Experts of a small language model.
Size: 12 layers, width 160, vocabulary 2048, 23.5M parameters.
Experts: 32 experts in each of 12 layers, 2 picks a token.
Below are experts of layer 4 (counted from 0) of a mixture-of-experts language model. Rows are named router (the router's row for the expert), gate (a neuron's input weights, with its number), up (a neuron's input weights, with its number), down (a neuron's output weights, with its number) and show model dimensions 0-159. Each number is 50 + 15 x the weight over its row's rms, rounded and kept within 0 to 99.
Before each expert's rows: "comes after" lists some tokens at least twice as common just before its tokens as in all text. This comes from a sample of Wikipedia text that the model never trained on. Tokens count by the router's weight.

# expert 2
comes after: " of", ".", " in", ",", " to", " with"
router:51 36 48 51 62 58 43 66 51 58 56 62 49 52 65 56 41 17 45 69 33 15 56 08 51 61 39 51 62 40 36 85 54 32 50 67 47 68 67 27 63 63 45 94 53 64 65 48 26 40 53 75 62 36 38 52 52 51 76 57 59 58 56 40 54 48 66 46 32 42 59 36 50 28 32 41 68 65 39 44 28 73 55 55 21 56 76 36 39 27 37 15 45 44 55 70 42 62 32 55 64 41 23 59 64 58 43 42 42 45 38 53 77 65 59 46 43 39 36 26 36 35 69 52 43 65 69 41 49 58 54 46 36 61 36 22 42 42 62 69 51 87 42 66 63 38 47 54 36 44 48 29 61 69 60 64 57 75 79 53
gate10:47 50 33 38 60 33 44 41 70 55 45 58 50 45 56 58 53 53 49 57 71 37 53 47 32 50 58 55 42 58 64 33 50 22 63 41 84 31 50 58 46 15 52 54 41 52 44 36 73 52 23 74 11 71 12 44 17 44 36 78 50 69 65 61 34 56 89 68 45 66 51 68 39 53 49 19 42 88 53 59 44 50 39 46 59 52 45 34 41 52 28 34 47 46 61 51 39 55 37 49 46 00 53 40 38 65 57 59 50 66 68 53 69 51 31 43 54 65 41 40 43 38 55 53 43 42 72 45 43 57 51 47 52 43 13 63 48 53 26 55 21 68 50 44 41 31 62 34 69 52 73 20 73 44 55 50 59 60 28 61
up10:59 77 45 65 69 45 60 45 36 52 72 81 56 48 66 50 62 34 54 46 49 52 38 63 51 58 92 58 32 25 51 58 59 39 36 59 33 51 35 67 62 57 58 70 80 81 37 54 54 45 44 76 63 36 38 43 15 35 45 99 49 47 38 56 34 66 52 42 28 75 50 58 54 46 88 47 42 68 43 50 72 67 55 54 51 25 56 60 48 32 44 53 36 45 58 69 54 49 46 62 48 43 36 63 55 47 36 29 27 44 58 76 67 43 77 77 58 63 55 44 51 66 60 27 58 42 60 46 46 81 65 62 63 50 44 39 49 58 40 62 51 64 74 54 31 66 62 51 53 70 43 53 42 52 83 57 34 16 35 31
down10:52 51 39 00 54 72 20 69 67 21 54 73 26 62 39 37 49 57 38 34 44 39 31 57 66 64 29 64 30 61 59 46 49 58 77 34 48 45 80 45 39 45 41 38 53 56 73 39 43 53 47 61 49 59 40 57 49 36 40 61 35 38 65 43 56 39 30 39 68 42 36 74 57 60 41 38 70 57 65 48 60 21 51 57 52 51 53 41 21 71 45 47 82 70 46 46 32 53 59 59 44 54 61 40 34 31 42 48 70 48 48 59 52 57 42 64 30 27 38 23 35 65 68 33 59 64 43 63 53 53 46 53 29 81 79 46 77 66 20 53 46 57 47 54 39 50 45 46 67 46 69 36 79 48 73 37 56 55 48 93
gate11:43 39 44 36 36 48 53 58 22 60 22 56 63 59 33 25 70 46 54 59 35 27 46 60 64 59 54 70 42 37 41 52 45 42 58 62 38 55 59 01 54 62 79 75 37 48 44 67 61 41 48 36 70 49 29 33 23 37 50 78 62 54 71 46 34 76 40 38 57 43 26 43 66 62 44 40 69 71 56 36 52 58 52 61 64 31 53 31 36 45 43 80 62 28 67 85 56 50 51 63 61 78 31 38 26 50 33 31 32 32 28 56 63 49 64 49 88 58 62 42 57 43 45 32 31 68 64 57 56 56 59 42 47 63 29 34 55 21 38 54 57 83 41 55 57 65 64 50 17 34 42 56 48 45 50 41 40 52 54 34
up11:50 61 52 38 56 87 40 29 57 64 42 42 37 47 22 39 48 67 56 74 55 34 53 29 50 48 60 28 77 43 52 50 46 63 76 99 29 68 52 27 41 71 57 71 33 59 43 57 77 42 43 49 25 53 44 40 51 25 63 45 61 74 44 54 52 63 47 33 60 42 78 79 58 60 48 37 35 48 39 18 15 40 45 45 62 57 68 77 63 45 67 58 47 47 39 75 26 47 29 71 67 56 57 25 39 70 48 36 46 36 55 29 57 48 30 51 47 55 54 46 56 52 26 62 32 36 63 48 63 35 53 43 46 62 52 57 27 29 35 58 63 56 48 48 64 60 68 43 71 60 49 14 32 51 49 79 34 52 63 35
down11:50 39 58 31 57 39 49 59 61 31 32 26 44 46 55 26 48 35 34 33 40 32 19 34 53 63 30 60 54 53 54 26 27 76 62 15 67 36 53 47 41 45 64 66 50 35 69 32 24 51 31 28 76 43 49 34 63 53 49 44 59 63 66 51 44 57 45 32 63 50 20 45 26 37 23 38 62 66 51 49 52 31 55 57 58 57 63 47 55 57 53 65 72 48 80 64 52 59 39 30 77 36 69 31 87 33 52 34 36 66 35 46 45 45 53 82 53 45 31 52 31 81 42 36 69 47 78 52 57 40 37 64 74 66 62 56 53 79 52 44 49 83 58 52 75 62 47 45 33 59 61 78 43 38 41 56 65 51 46 63
gate12:32 39 41 51 30 43 42 55 39 32 55 24 55 49 74 58 52 77 56 50 66 63 63 37 63 65 50 27 50 40 56 50 54 48 35 62 61 50 46 60 68 67 38 65 51 46 52 63 58 35 63 60 62 31 42 49 34 54 41 33 31 59 60 59 51 45 68 49 27 58 40 61 32 63 73 91 81 13 46 56 50 45 46 92 15 73 49 48 68 62 76 36 69 45 25 50 65 35 44 28 20 70 48 33 65 32 76 68 47 24 30 64 51 42 45 65 39 39 60 71 60 74 15 28 55 20 61 51 45 56 36 33 62 58 58 46 38 57 30 35 40 47 39 37 55 77 54 45 31 43 50 34 60 62 64 48 65 52 52 65
up12:27 76 32 29 54 21 52 12 33 54 56 44 13 46 30 40 35 56 58 61 75 62 43 45 46 52 46 60 39 36 49 85 40 47 45 51 31 30 66 39 36 50 45 76 41 64 63 65 40 17 70 41 30 52 49 39 81 80 53 66 58 56 43 61 40 43 41 23 53 44 52 51 98 25 55 48 35 75 59 61 39 78 36 30 25 39 42 68 42 48 59 54 53 53 62 54 41 58 42 42 49 68 55 60 22 35 50 55 47 44 32 51 30 74 62 82 56 47 71 47 63 35 38 82 56 42 71 51 43 58 47 51 59 40 55 52 65 56 57 69 40 71 52 35 69 54 45 56 62 48 29 58 48 41 50 56 54 20 61 34
down12:64 67 36 55 47 30 46 41 54 65 72 49 50 56 45 27 52 44 20 55 46 42 74 50 47 44 68 34 35 45 55 34 63 64 38 50 55 34 20 51 33 87 55 62 40 66 38 58 62 51 74 49 60 58 32 36 74 72 74 57 42 59 30 65 44 40 31 57 36 46 22 27 52 45 57 47 49 61 58 72 41 72 78 46 55 46 54 64 54 58 58 53 47 53 79 08 48 62 69 56 53 43 56 70 42 43 39 51 56 46 59 60 53 52 43 59 68 21 53 50 47 37 28 58 21 49 58 64 09 25 45 02 37 68 52 37 34 43 81 38 77 76 63 48 39 46 46 36 35 35 53 31 51 61 49 75 64 46 31 45
gate13:45 39 52 62 82 38 28 49 52 60 57 45 41 63 52 67 53 60 45 46 25 58 58 61 40 60 61 39 33 56 51 73 61 64 66 60 38 06 37 44 37 51 46 37 62 48 53 56 24 49 70 46 75 49 43 49 42 34 53 53 57 58 55 37 66 57 57 52 34 57 59 57 40 69 48 18 70 25 42 78 16 45 34 54 49 62 94 41 49 44 45 12 72 44 50 72 40 64 40 55 61 45 43 51 50 46 24 65 80 40 73 52 57 48 57 50 44 62 68 49 39 60 72 37 51 48 51 39 40 41 26 33 53 47 56 28 65 63 99 42 60 47 48 49 44 47 76 69 51 12 46 19 43 55 41 47 33 28 62 66
up13:41 50 94 75 41 65 32 36 70 47 31 70 54 53 63 48 72 64 83 47 27 58 24 56 47 40 48 59 55 43 30 53 46 44 64 49 81 35 42 39 36 55 53 45 07 27 42 53 31 47 44 68 42 73 37 57 64 58 42 48 60 41 23 69 46 84 49 62 40 50 26 75 42 81 35 77 68 43 51 21 69 53 58 63 38 37 70 51 27 57 55 49 61 38 38 55 61 80 66 59 67 49 50 71 72 42 41 41 39 39 42 34 64 58 52 46 43 33 45 44 36 30 63 71 66 28 84 37 40 48 53 41 53 50 69 63 63 43 58 71 31 58 39 39 58 36 37 40 61 46 38 27 47 37 57 34 61 51 48 74
down13:49 40 22 41 75 44 64 51 26 59 41 39 50 41 43 83 44 56 69 51 80 67 53 58 47 43 51 41 53 42 35 49 57 53 45 51 62 47 64 40 36 45 53 53 54 63 62 63 56 50 65 44 26 47 51 37 79 51 13 34 54 46 32 20 64 39 58 69 61 50 71 32 37 38 39 39 45 49 70 77 67 55 62 32 55 61 40 63 51 39 46 70 69 60 35 54 50 32 65 60 39 35 53 72 46 64 45 72 30 25 43 77 25 12 34 41 56 44 33 42 61 59 57 56 69 58 39 97 66 53 34 32 71 56 36 52 31 22 31 56 36 54 52 48 57 46 50 33 73 20 51 69 50 67 32 58 45 12 58 25
gate14:42 41 14 44 46 49 39 53 52 37 44 63 61 59 37 49 29 28 63 31 40 38 38 55 60 57 60 59 56 46 17 56 56 52 42 65 48 48 15 34 66 54 45 73 64 49 38 59 41 60 46 71 49 40 47 75 67 49 43 39 39 48 38 40 56 54 47 62 60 62 40 57 45 22 23 40 38 68 79 42 43 28 62 33 46 66 69 34 50 81 47 36 45 56 39 75 24 47 38 54 52 65 54 29 37 53 61 53 36 78 36 24 99 38 46 38 67 69 32 53 36 71 66 50 42 88 41 59 35 32 66 67 49 63 57 44 60 66 40 72 72 61 42 40 35 60 64 62 56 59 46 23 85 36 40 55 57 30 36 29
up14:59 49 47 52 29 61 42 60 36 47 44 61 49 44 46 56 21 38 70 29 67 52 64 78 27 46 46 33 52 42 56 47 87 38 62 58 65 70 72 57 51 34 45 58 70 65 82 51 54 65 46 47 37 68 57 72 45 64 62 29 31 42 48 76 41 35 54 47 41 44 52 30 37 46 66 47 51 42 55 30 74 35 75 37 45 67 45 38 06 34 63 18 66 62 45 24 63 40 65 54 29 48 38 48 41 48 50 61 21 42 28 44 75 51 21 19 65 67 33 61 50 59 62 59 51 59 67 16 52 42 49 56 61 49 55 85 59 68 38 29 75 58 36 38 41 49 31 57 36 74 46 34 69 57 39 39 49 29 49 33
down14:40 92 66 52 39 61 46 46 51 46 47 36 26 49 50 43 50 70 40 44 64 57 60 64 33 41 42 58 78 57 63 31 36 68 66 63 40 74 72 78 51 39 26 47 64 61 49 55 47 43 40 20 53 38 49 38 47 73 57 76 18 69 55 35 60 44 54 85 59 37 40 48 58 55 45 81 56 53 63 79 67 52 71 53 38 20 32 51 60 74 46 51 72 47 58 46 43 59 23 46 26 54 33 34 37 43 55 19 44 57 44 35 45 36 53 39 42 58 53 58 91 78 22 70 76 64 56 26 45 57 34 38 55 36 42 55 51 49 45 27 43 53 58 45 36 59 46 45 65 26 55 57 34 44 28 40 17 31 49 51
gate15:41 48 65 32 68 58 59 43 35 51 43 23 49 51 66 57 49 29 63 48 38 66 62 35 65 41 31 53 60 32 43 28 59 53 25 59 59 74 49 51 37 60 50 65 68 39 42 73 38 48 60 45 42 20 64 45 34 49 64 92 22 64 34 64 61 39 71 69 51 73 56 43 47 42 61 31 60 28 22 63 23 49 27 51 05 66 66 42 31 43 68 34 59 85 41 52 60 38 63 62 40 72 33 31 61 44 47 63 43 65 67 53 40 51 46 52 61 72 75 40 21 20 70 51 56 38 65 65 54 15 32 57 58 46 66 44 75 47 45 39 44 45 57 74 76 57 48 52 53 51 54 34 33 34 56 54 45 52 69 38
up15:52 35 52 28 63 50 55 55 66 35 54 41 32 75 49 62 49 62 40 62 78 25 38 40 55 81 47 78 61 25 46 63 62 71 41 61 19 31 70 64 40 62 12 42 53 83 25 56 18 76 69 43 50 26 53 67 77 41 54 50 44 52 53 38 58 50 68 48 52 51 60 47 69 56 62 48 43 44 55 50 46 36 60 25 45 53 76 46 47 31 76 49 82 39 71 53 36 59 74 65 36 42 44 40 52 45 42 45 50 50 77 44 38 80 70 47 66 81 55 45 44 55 62 44 35 12 23 42 48 40 67 42 34 44 57 56 40 49 58 68 46 58 56 70 41 43 83 45 76 66 56 45 64 48 69 64 38 38 57 40
down15:34 53 70 30 42 59 53 58 38 51 46 33 64 59 32 39 39 66 72 49 46 42 78 48 55 38 45 52 48 30 45 21 55 35 47 59 38 91 37 46 56 55 33 42 63 47 49 57 52 79 66 40 68 17 46 55 60 38 53 29 56 50 34 38 69 48 51 51 68 55 52 68 55 37 67 38 35 53 58 30 38 65 50 43 51 42 09 63 71 36 53 58 75 80 44 49 62 50 27 61 68 88 49 25 65 56 69 40 56 46 67 66 71 59 48 18 54 82 38 36 43 59 55 86 50 54 73 71 69 46 62 47 47 36 59 34 73 49 40 39 23 48 23 69 30 34 49 40 40 35 45 23 70 59 40 42 50 71 45 45
gate16:40 60 38 76 25 44 57 75 50 54 67 48 32 63 58 80 77 51 47 57 48 44 29 43 71 50 50 57 45 33 31 24 55 15 29 50 71 16 39 77 43 35 87 29 62 42 44 64 38 48 54 35 69 62 52 34 71 57 18 34 53 50 20 36 57 31 39 63 43 29 42 73 00 79 52 58 51 68 56 41 61 49 64 45 41 67 64 43 47 56 41 44 42 60 27 41 57 68 68 61 69 33 60 48 45 36 52 56 49 52 41 51 48 33 43 43 45 25 38 55 28 65 53 42 42 53 52 75 46 60 16 58 40 31 83 49 55 29 52 40 52 31 44 43 55 35 55 65 61 31 57 49 53 57 48 55 75 40 60 57
up16:59 41 64 55 69 21 51 52 57 53 46 46 41 37 53 68 44 40 51 63 53 33 59 57 54 66 63 35 47 69 51 19 71 59 38 29 68 54 43 32 69 51 43 40 58 41 66 41 36 52 59 72 47 57 48 50 41 46 61 25 49 56 50 57 77 41 50 76 50 73 50 45 59 50 40 44 41 41 59 19 25 69 45 88 55 60 44 49 35 69 32 36 50 39 72 60 55 41 34 38 15 28 35 30 44 52 76 79 34 62 52 61 53 57 35 17 50 45 56 14 84 67 64 19 25 71 70 55 25 32 31 20 50 55 56 28 77 29 47 37 20 49 59 31 49 49 59 42 57 50 52 62 77 49 53 44 64 52 50 37
down16:63 59 26 42 35 46 41 34 60 40 54 45 54 62 23 23 63 58 50 45 50 47 70 66 44 63 46 28 36 51 53 65 65 49 79 46 67 68 34 67 39 44 52 55 56 38 54 60 41 47 61 70 55 60 43 41 41 17 64 43 57 27 84 52 38 73 62 63 50 45 39 44 43 35 33 63 53 30 55 59 46 40 41 41 74 71 66 36 41 30 48 24 54 38 34 84 70 31 50 70 63 32 29 50 48 76 42 62 62 52 54 65 71 52 58 67 45 30 74 70 28 66 58 41 25 64 41 62 08 42 34 41 43 42 40 78 59 55 30 50 42 57 45 10 79 72 31 51 52 65 42 38 78 50 60 43 38 63 59 76
gate17:66 45 52 51 59 72 69 48 57 79 50 58 47 51 32 39 48 42 54 70 51 38 52 46 65 79 41 51 66 66 64 50 45 69 71 34 43 78 53 25 67 62 38 41 46 63 71 56 67 69 48 72 05 61 53 59 48 50 38 68 67 53 38 48 45 55 29 05 51 65 33 42 12 52 40 65 43 57 78 52 43 50 61 53 34 58 20 56 39 43 38 45 47 67 54 71 56 32 64 66 62 30 55 28 62 35 69 75 48 67 65 54 46 38 50 31 68 59 28 40 51 48 52 37 67 46 66 28 59 36 78 67 51 51 40 34 41 46 35 61 31 71 60 21 62 36 52 54 44 16 11 41 52 56 59 64 37 47 38 31
up17:54 46 44 49 52 44 37 51 43 57 45 45 48 57 41 60 56 47 40 30 47 35 36 79 53 69 55 68 67 26 67 53 68 60 43 58 43 35 44 64 29 47 46 42 51 54 23 30 55 64 44 42 50 55 01 59 57 39 32 46 58 05 50 34 23 76 45 57 73 39 69 15 73 53 43 34 40 44 10 71 76 48 41 49 53 51 42 33 52 65 62 50 53 57 57 42 56 42 38 33 62 42 50 58 39 38 63 31 47 52 35 31 43 39 57 60 55 66 86 59 51 34 65 52 46 62 48 33 38 53 32 45 21 36 72 35 38 60 63 39 78 34 28 99 29 58 40 84 67 47 43 51 54 60 59 53 32 56 43 49
down17:64 43 52 48 60 40 53 61 37 18 54 56 49 68 77 50 36 40 33 24 63 23 60 64 46 39 54 38 68 61 36 22 44 42 64 49 44 78 60 54 55 65 32 51 37 73 64 06 49 52 54 41 54 82 56 47 85 38 46 57 65 55 50 43 62 44 47 52 62 57 21 72 70 52 64 54 55 61 55 44 49 60 34 43 64 46 32 52 40 60 67 64 46 46 34 45 52 64 59 57 54 43 46 55 64 50 37 69 32 55 53 54 26 62 91 28 34 42 60 72 67 61 59 36 69 14 59 71 56 39 29 42 56 61 37 47 61 44 36 13 48 67 54 19 79 57 39 26 71 37 50 53 37 14 34 56 37 67 38 43
gate18:57 54 70 75 47 49 72 63 49 57 37 17 53 39 56 30 71 28 72 35 39 41 41 46 48 57 41 58 45 38 64 80 49 53 52 58 53 51 60 60 50 43 34 50 75 31 56 28 41 54 73 76 64 31 44 43 82 57 57 29 55 39 75 40 52 33 75 37 89 41 51 37 52 65 63 15 31 54 23 36 45 43 35 29 35 46 43 65 58 40 15 20 62 57 69 47 49 36 56 60 39 52 34 40 78 43 36 68 47 49 37 50 43 23 37 26 63 57 38 56 75 48 56 50 64 52 47 55 43 37 48 31 37 71 49 63 37 44 62 65 63 30 66 48 47 36 79 76 56 41 68 29 62 35 33 71 32 42 47 28
up18:77 65 60 45 43 44 50 35 48 44 46 32 42 40 68 61 68 31 43 35 20 50 57 60 58 59 41 88 54 41 29 70 36 60 36 60 49 54 39 52 30 73 72 27 50 38 50 50 42 53 41 31 85 26 45 46 37 41 50 56 74 28 61 66 48 47 50 42 55 55 21 54 61 43 53 15 60 59 23 69 45 53 19 51 67 62 56 38 22 55 73 53 54 62 74 47 48 50 90 40 54 57 38 52 72 38 29 46 29 39 53 30 34 40 66 39 41 62 55 64 42 46 70 40 49 30 38 60 74 19 52 64 47 52 49 56 53 52 58 11 74 76 58 55 62 41 79 52 46 51 29 64 73 43 65 39 28 65 36 36
down18:67 41 48 45 54 29 58 33 46 32 51 35 60 44 71 57 59 70 42 58 60 59 54 43 61 33 45 37 65 49 22 48 32 38 54 41 49 70 28 44 43 36 56 55 52 44 73 46 78 59 59 62 49 41 27 66 40 39 45 32 52 45 86 33 69 67 57 51 34 69 52 58 73 46 57 41 33 73 41 55 55 09 33 46 53 37 61 50 55 46 49 38 56 58 61 80 03 53 18 50 50 65 59 34 74 61 63 77 61 67 58 49 62 54 43 51 56 24 70 43 54 69 46 38 42 64 44 68 56 51 44 34 21 47 83 63 90 15 51 31 36 56 48 27 48 67 72 71 60 37 73 45 42 25 47 63 58 46 54 37
gate19:70 42 59 66 29 71 47 41 66 29 39 48 34 60 74 48 38 50 30 65 53 55 68 46 62 53 54 25 75 56 33 57 44 63 29 59 66 53 48 64 52 56 34 38 59 51 53 21 37 38 59 50 48 57 70 67 59 60 77 52 41 65 68 67 37 70 52 82 16 48 60 70 43 39 59 49 38 63 47 55 27 26 89 52 20 61 54 45 51 50 60 54 23 25 47 35 73 74 32 25 33 55 40 38 55 33 55 80 46 47 77 54 63 46 41 59 47 47 40 44 45 40 64 77 53 55 48 43 19 72 41 68 67 38 49 67 29 46 68 30 74 41 52 19 43 31 63 66 38 61 51 63 58 55 54 18 38 48 26 58
up19:52 33 80 68 56 36 47 62 45 60 52 48 79 24 48 44 72 74 62 68 52 46 47 50 57 75 52 23 44 72 53 69 46 90 27 11 61 44 46 47 62 55 64 56 55 54 48 39 27 59 43 34 80 33 54 17 59 56 42 61 43 43 34 48 38 50 49 47 68 70 41 42 41 73 26 49 40 34 31 49 59 82 59 50 26 44 65 66 68 43 37 15 72 81 65 49 67 45 73 54 40 68 56 84 51 43 52 38 49 48 31 34 71 62 48 47 38 50 38 41 41 42 39 46 43 49 62 44 58 37 48 12 53 44 61 76 41 61 54 53 61 25 67 57 54 42 58 43 42 43 27 73 31 21 62 47 36 43 52 54
down19:25 51 33 69 53 58 66 72 71 33 51 61 55 47 58 62 41 48 46 26 35 39 33 41 54 46 45 54 38 31 83 45 42 47 69 62 41 35 60 22 87 55 65 54 42 69 59 29 71 30 48 62 60 37 44 53 51 21 56 22 62 59 35 33 86 33 27 34 64 49 42 38 40 57 63 29 63 57 50 84 43 52 41 56 89 80 59 62 38 49 48 39 45 43 35 55 35 32 33 42 37 66 53 25 41 62 39 62 86 49 45 61 22 58 47 68 55 56 38 32 61 43 40 50 63 54 42 61 53 54 72 93 37 66 30 24 50 45 61 54 75 54 46 62 47 58 36 26 49 44 65 40 57 53 25 66 55 56 45 53
gate20:68 48 57 44 43 75 56 42 41 28 61 48 27 26 61 54 16 61 68 30 56 32 61 46 32 56 59 48 45 64 48 44 57 80 38 18 63 43 32 75 69 20 54 62 57 49 42 40 42 53 41 40 65 83 36 70 44 30 38 72 56 36 36 52 41 56 33 39 26 39 69 45 51 24 55 54 50 58 62 61 72 50 36 56 22 31 71 43 46 60 67 34 70 65 43 59 40 71 34 12 62 32 64 57 65 69 61 49 58 36 52 79 72 49 49 54 42 33 52 59 58 49 35 69 51 70 30 68 35 60 70 59 41 48 56 33 63 28 34 37 36 67 41 70 76 54 66 29 14 43 50 44 59 74 44 59 72 48 60 44
up20:39 29 35 57 28 71 57 61 52 57 38 45 56 31 50 37 51 56 53 23 49 67 76 54 50 57 52 48 63 53 35 54 63 27 61 33 37 63 61 49 59 67 38 73 55 63 31 35 66 66 45 52 55 43 59 42 42 82 76 13 57 75 61 71 63 44 55 19 24 56 20 55 45 41 44 40 82 32 44 28 57 63 46 52 69 61 48 53 54 33 40 65 39 11 66 51 47 68 40 69 36 57 45 42 64 48 53 35 24 54 63 60 61 60 43 43 92 49 55 63 42 74 47 23 66 57 82 47 74 32 41 59 49 50 45 38 47 51 24 29 42 30 66 27 69 51 66 61 60 52 37 48 57 29 75 46 47 17 50 57
down20:54 32 37 46 56 19 44 48 60 20 52 63 44 61 66 53 29 47 88 61 67 58 62 35 39 51 74 42 69 55 71 39 59 16 81 52 31 47 56 34 51 30 76 64 71 93 40 26 38 70 52 53 49 65 80 31 63 53 30 65 28 35 58 42 36 46 78 56 41 48 70 65 49 42 23 56 59 62 52 31 55 67 50 62 34 54 41 51 45 37 37 35 43 57 08 31 43 55 46 52 34 51 23 70 39 83 48 40 54 38 61 69 61 64 38 64 70 46 46 50 70 47 88 57 29 53 58 58 46 53 32 40 53 63 63 29 37 55 68 56 33 50 49 31 45 48 41 38 40 60 54 40 48 48 50 31 52 40 59 66
gate21:47 76 16 62 46 55 54 53 32 31 53 14 69 56 39 54 28 40 62 35 46 58 62 31 78 44 27 68 39 40 50 22 88 63 43 41 67 71 59 47 65 43 48 64 56 21 51 35 57 64 50 27 69 55 16 54 42 49 50 50 33 56 44 59 46 26 39 72 65 42 63 51 34 49 55 39 37 43 58 61 50 50 38 62 26 49 51 77 57 47 69 26 50 60 64 76 44 36 46 79 34 67 31 30 45 39 57 47 21 26 32 33 74 27 55 52 38 33 33 52 27 57 46 53 86 38 44 65 67 22 48 42 41 36 28 46 44 64 30 78 59 47 46 44 38 39 35 54 61 61 50 58 50 35 68 56 52 38 68 37
up21:50 49 57 51 22 39 58 68 62 62 50 61 36 49 38 56 34 59 47 40 49 70 34 57 49 36 64 69 42 53 46 52 55 50 38 71 60 30 45 39 45 52 36 51 50 52 82 73 73 71 36 37 51 24 53 36 66 83 54 73 69 39 43 82 59 01 47 58 45 19 55 49 34 24 79 76 49 67 83 42 61 37 47 47 53 49 69 33 41 47 55 62 50 40 37 36 30 50 73 35 40 69 48 41 58 54 42 58 37 61 50 74 31 44 44 41 70 49 42 40 68 41 57 46 45 21 65 31 50 46 58 78 29 79 67 52 41 47 29 73 43 57 32 37 36 61 82 40 37 60 77 37 62 41 48 69 61 34 28 43
down21:61 22 37 53 73 45 39 60 53 80 40 60 43 58 47 47 64 60 76 69 49 20 64 51 74 20 60 53 64 51 69 41 26 38 71 77 65 43 40 76 42 57 50 51 52 32 54 43 36 17 36 61 59 59 73 38 39 55 48 45 59 33 48 32 41 53 29 43 51 59 50 54 88 42 43 58 27 34 51 39 60 90 54 53 52 47 46 58 61 83 62 56 53 54 40 55 20 72 44 53 18 31 29 63 74 61 25 39 59 48 49 31 64 44 27 49 94 35 50 43 69 53 60 49 43 45 30 30 49 33 55 54 46 63 50 52 53 54 49 40 60 59 45 59 33 52 67 36 42 63 74 20 26 23 39 58 39 51 42 68
gate22:40 47 29 43 55 43 59 95 49 37 58 56 59 55 75 50 47 58 50 63 59 28 52 42 35 59 69 36 35 56 69 74 39 36 35 54 55 39 41 41 57 36 44 54 48 44 65 50 66 67 53 23 33 56 83 50 56 65 41 38 51 36 14 48 59 54 52 47 37 56 40 03 33 44 23 64 41 63 58 65 26 31 36 45 92 48 48 49 33 38 68 58 54 46 48 50 59 48 62 63 43 51 29 57 59 63 68 50 63 32 36 43 48 41 60 59 53 60 47 55 31 49 46 36 39 72 41 67 74 36 27 55 52 32 42 73 50 68 44 84 79 42 68 64 37 62 61 63 43 53 05 16 35 57 25 40 41 29 52 56
up22:61 26 51 62 65 28 52 46 63 87 70 29 49 26 61 67 63 56 66 27 50 49 62 52 73 43 57 55 44 67 76 73 42 56 62 56 48 30 60 68 54 52 18 57 62 51 39 61 36 29 51 62 68 44 42 43 30 70 43 47 45 57 59 37 52 57 58 35 26 70 72 61 50 38 52 37 35 48 37 63 53 54 62 88 78 56 49 45 41 69 48 60 45 10 55 66 39 46 40 32 49 48 59 30 59 27 54 34 88 51 48 38 25 57 73 43 40 41 55 40 62 97 47 28 34 46 48 41 35 65 39 63 56 26 60 32 19 71 29 42 58 53 40 31 33 41 53 63 24 47 48 54 51 25 46 62 32 57 48 52
down22:59 32 09 41 61 70 43 65 67 48 54 52 66 45 53 41 42 62 37 84 44 45 29 73 61 53 34 14 63 36 55 69 36 49 48 43 71 36 57 34 53 45 35 45 68 36 65 56 39 66 59 37 71 58 56 59 60 30 40 42 39 49 37 28 14 57 36 46 52 65 24 47 76 33 57 45 47 42 41 40 33 62 30 38 52 67 55 35 41 68 42 62 49 83 37 19 52 64 58 63 27 49 69 39 41 59 70 24 61 65 50 34 47 75 55 50 29 91 58 40 54 30 53 37 47 67 55 34 67 60 35 32 38 73 73 73 51 51 89 48 33 59 68 45 67 60 30 47 64 51 53 59 54 46 38 39 66 65 46 52
gate23:73 52 80 42 64 54 43 87 55 57 61 25 34 45 29 60 41 64 58 59 42 76 45 75 51 73 73 65 73 51 57 65 58 60 67 36 63 51 50 53 50 53 63 51 57 68 38 64 53 62 31 50 52 62 41 49 67 56 41 40 64 38 80 39 66 38 36 77 47 16 47 57 56 48 27 65 34 61 69 52 32 75 57 77 32 45 70 56 49 34 56 46 67 47 25 35 61 48 24 45 55 67 53 47 44 78 49 25 58 51 40 42 64 45 91 41 31 43 39 45 35 76 73 52 33 79 50 87 36 66 42 51 59 49 49 59 55 53 41 85 52 45 60 83 77 47 57 35 75 67 33 53 52 48 45 54 33 48 43 47
up23:50 41 58 71 38 39 53 52 66 81 42 51 49 63 41 69 51 57 63 68 51 56 65 59 43 56 80 44 44 37 42 60 58 47 31 43 62 55 35 41 37 34 52 45 63 95 40 13 62 70 28 44 42 44 55 54 42 71 40 66 40 59 45 58 47 45 47 79 57 39 45 38 58 66 48 66 54 57 32 64 08 57 64 62 59 90 34 67 68 73 36 18 59 46 86 31 64 64 65 68 45 34 45 44 43 12 40 59 58 26 41 42 86 48 54 56 44 75 55 42 65 38 38 47 52 65 44 51 29 47 36 60 39 55 64 56 48 35 39 73 37 22 56 54 78 43 66 33 62 35 49 71 73 37 64 51 46 64 44 43
down23:25 63 41 45 58 73 54 20 40 09 67 67 38 74 37 66 27 47 64 70 65 58 57 29 47 61 49 51 27 85 38 64 31 44 70 55 22 37 68 64 39 59 48 55 36 43 70 49 57 32 66 54 39 57 74 48 34 53 57 25 40 46 38 36 37 50 70 54 54 40 77 69 46 52 47 37 47 35 61 58 64 48 65 31 22 19 41 46 44 64 29 51 38 41 52 35 41 46 37 41 61 42 43 68 66 69 32 59 67 20 13 64 47 40 32 35 62 27 64 53 64 43 49 58 74 42 47 29 66 67 59 25 55 58 43 60 30 42 35 64 86 51 58 72 50 36 53 59 53 60 73 61 60 57 68 47 42 69 59 52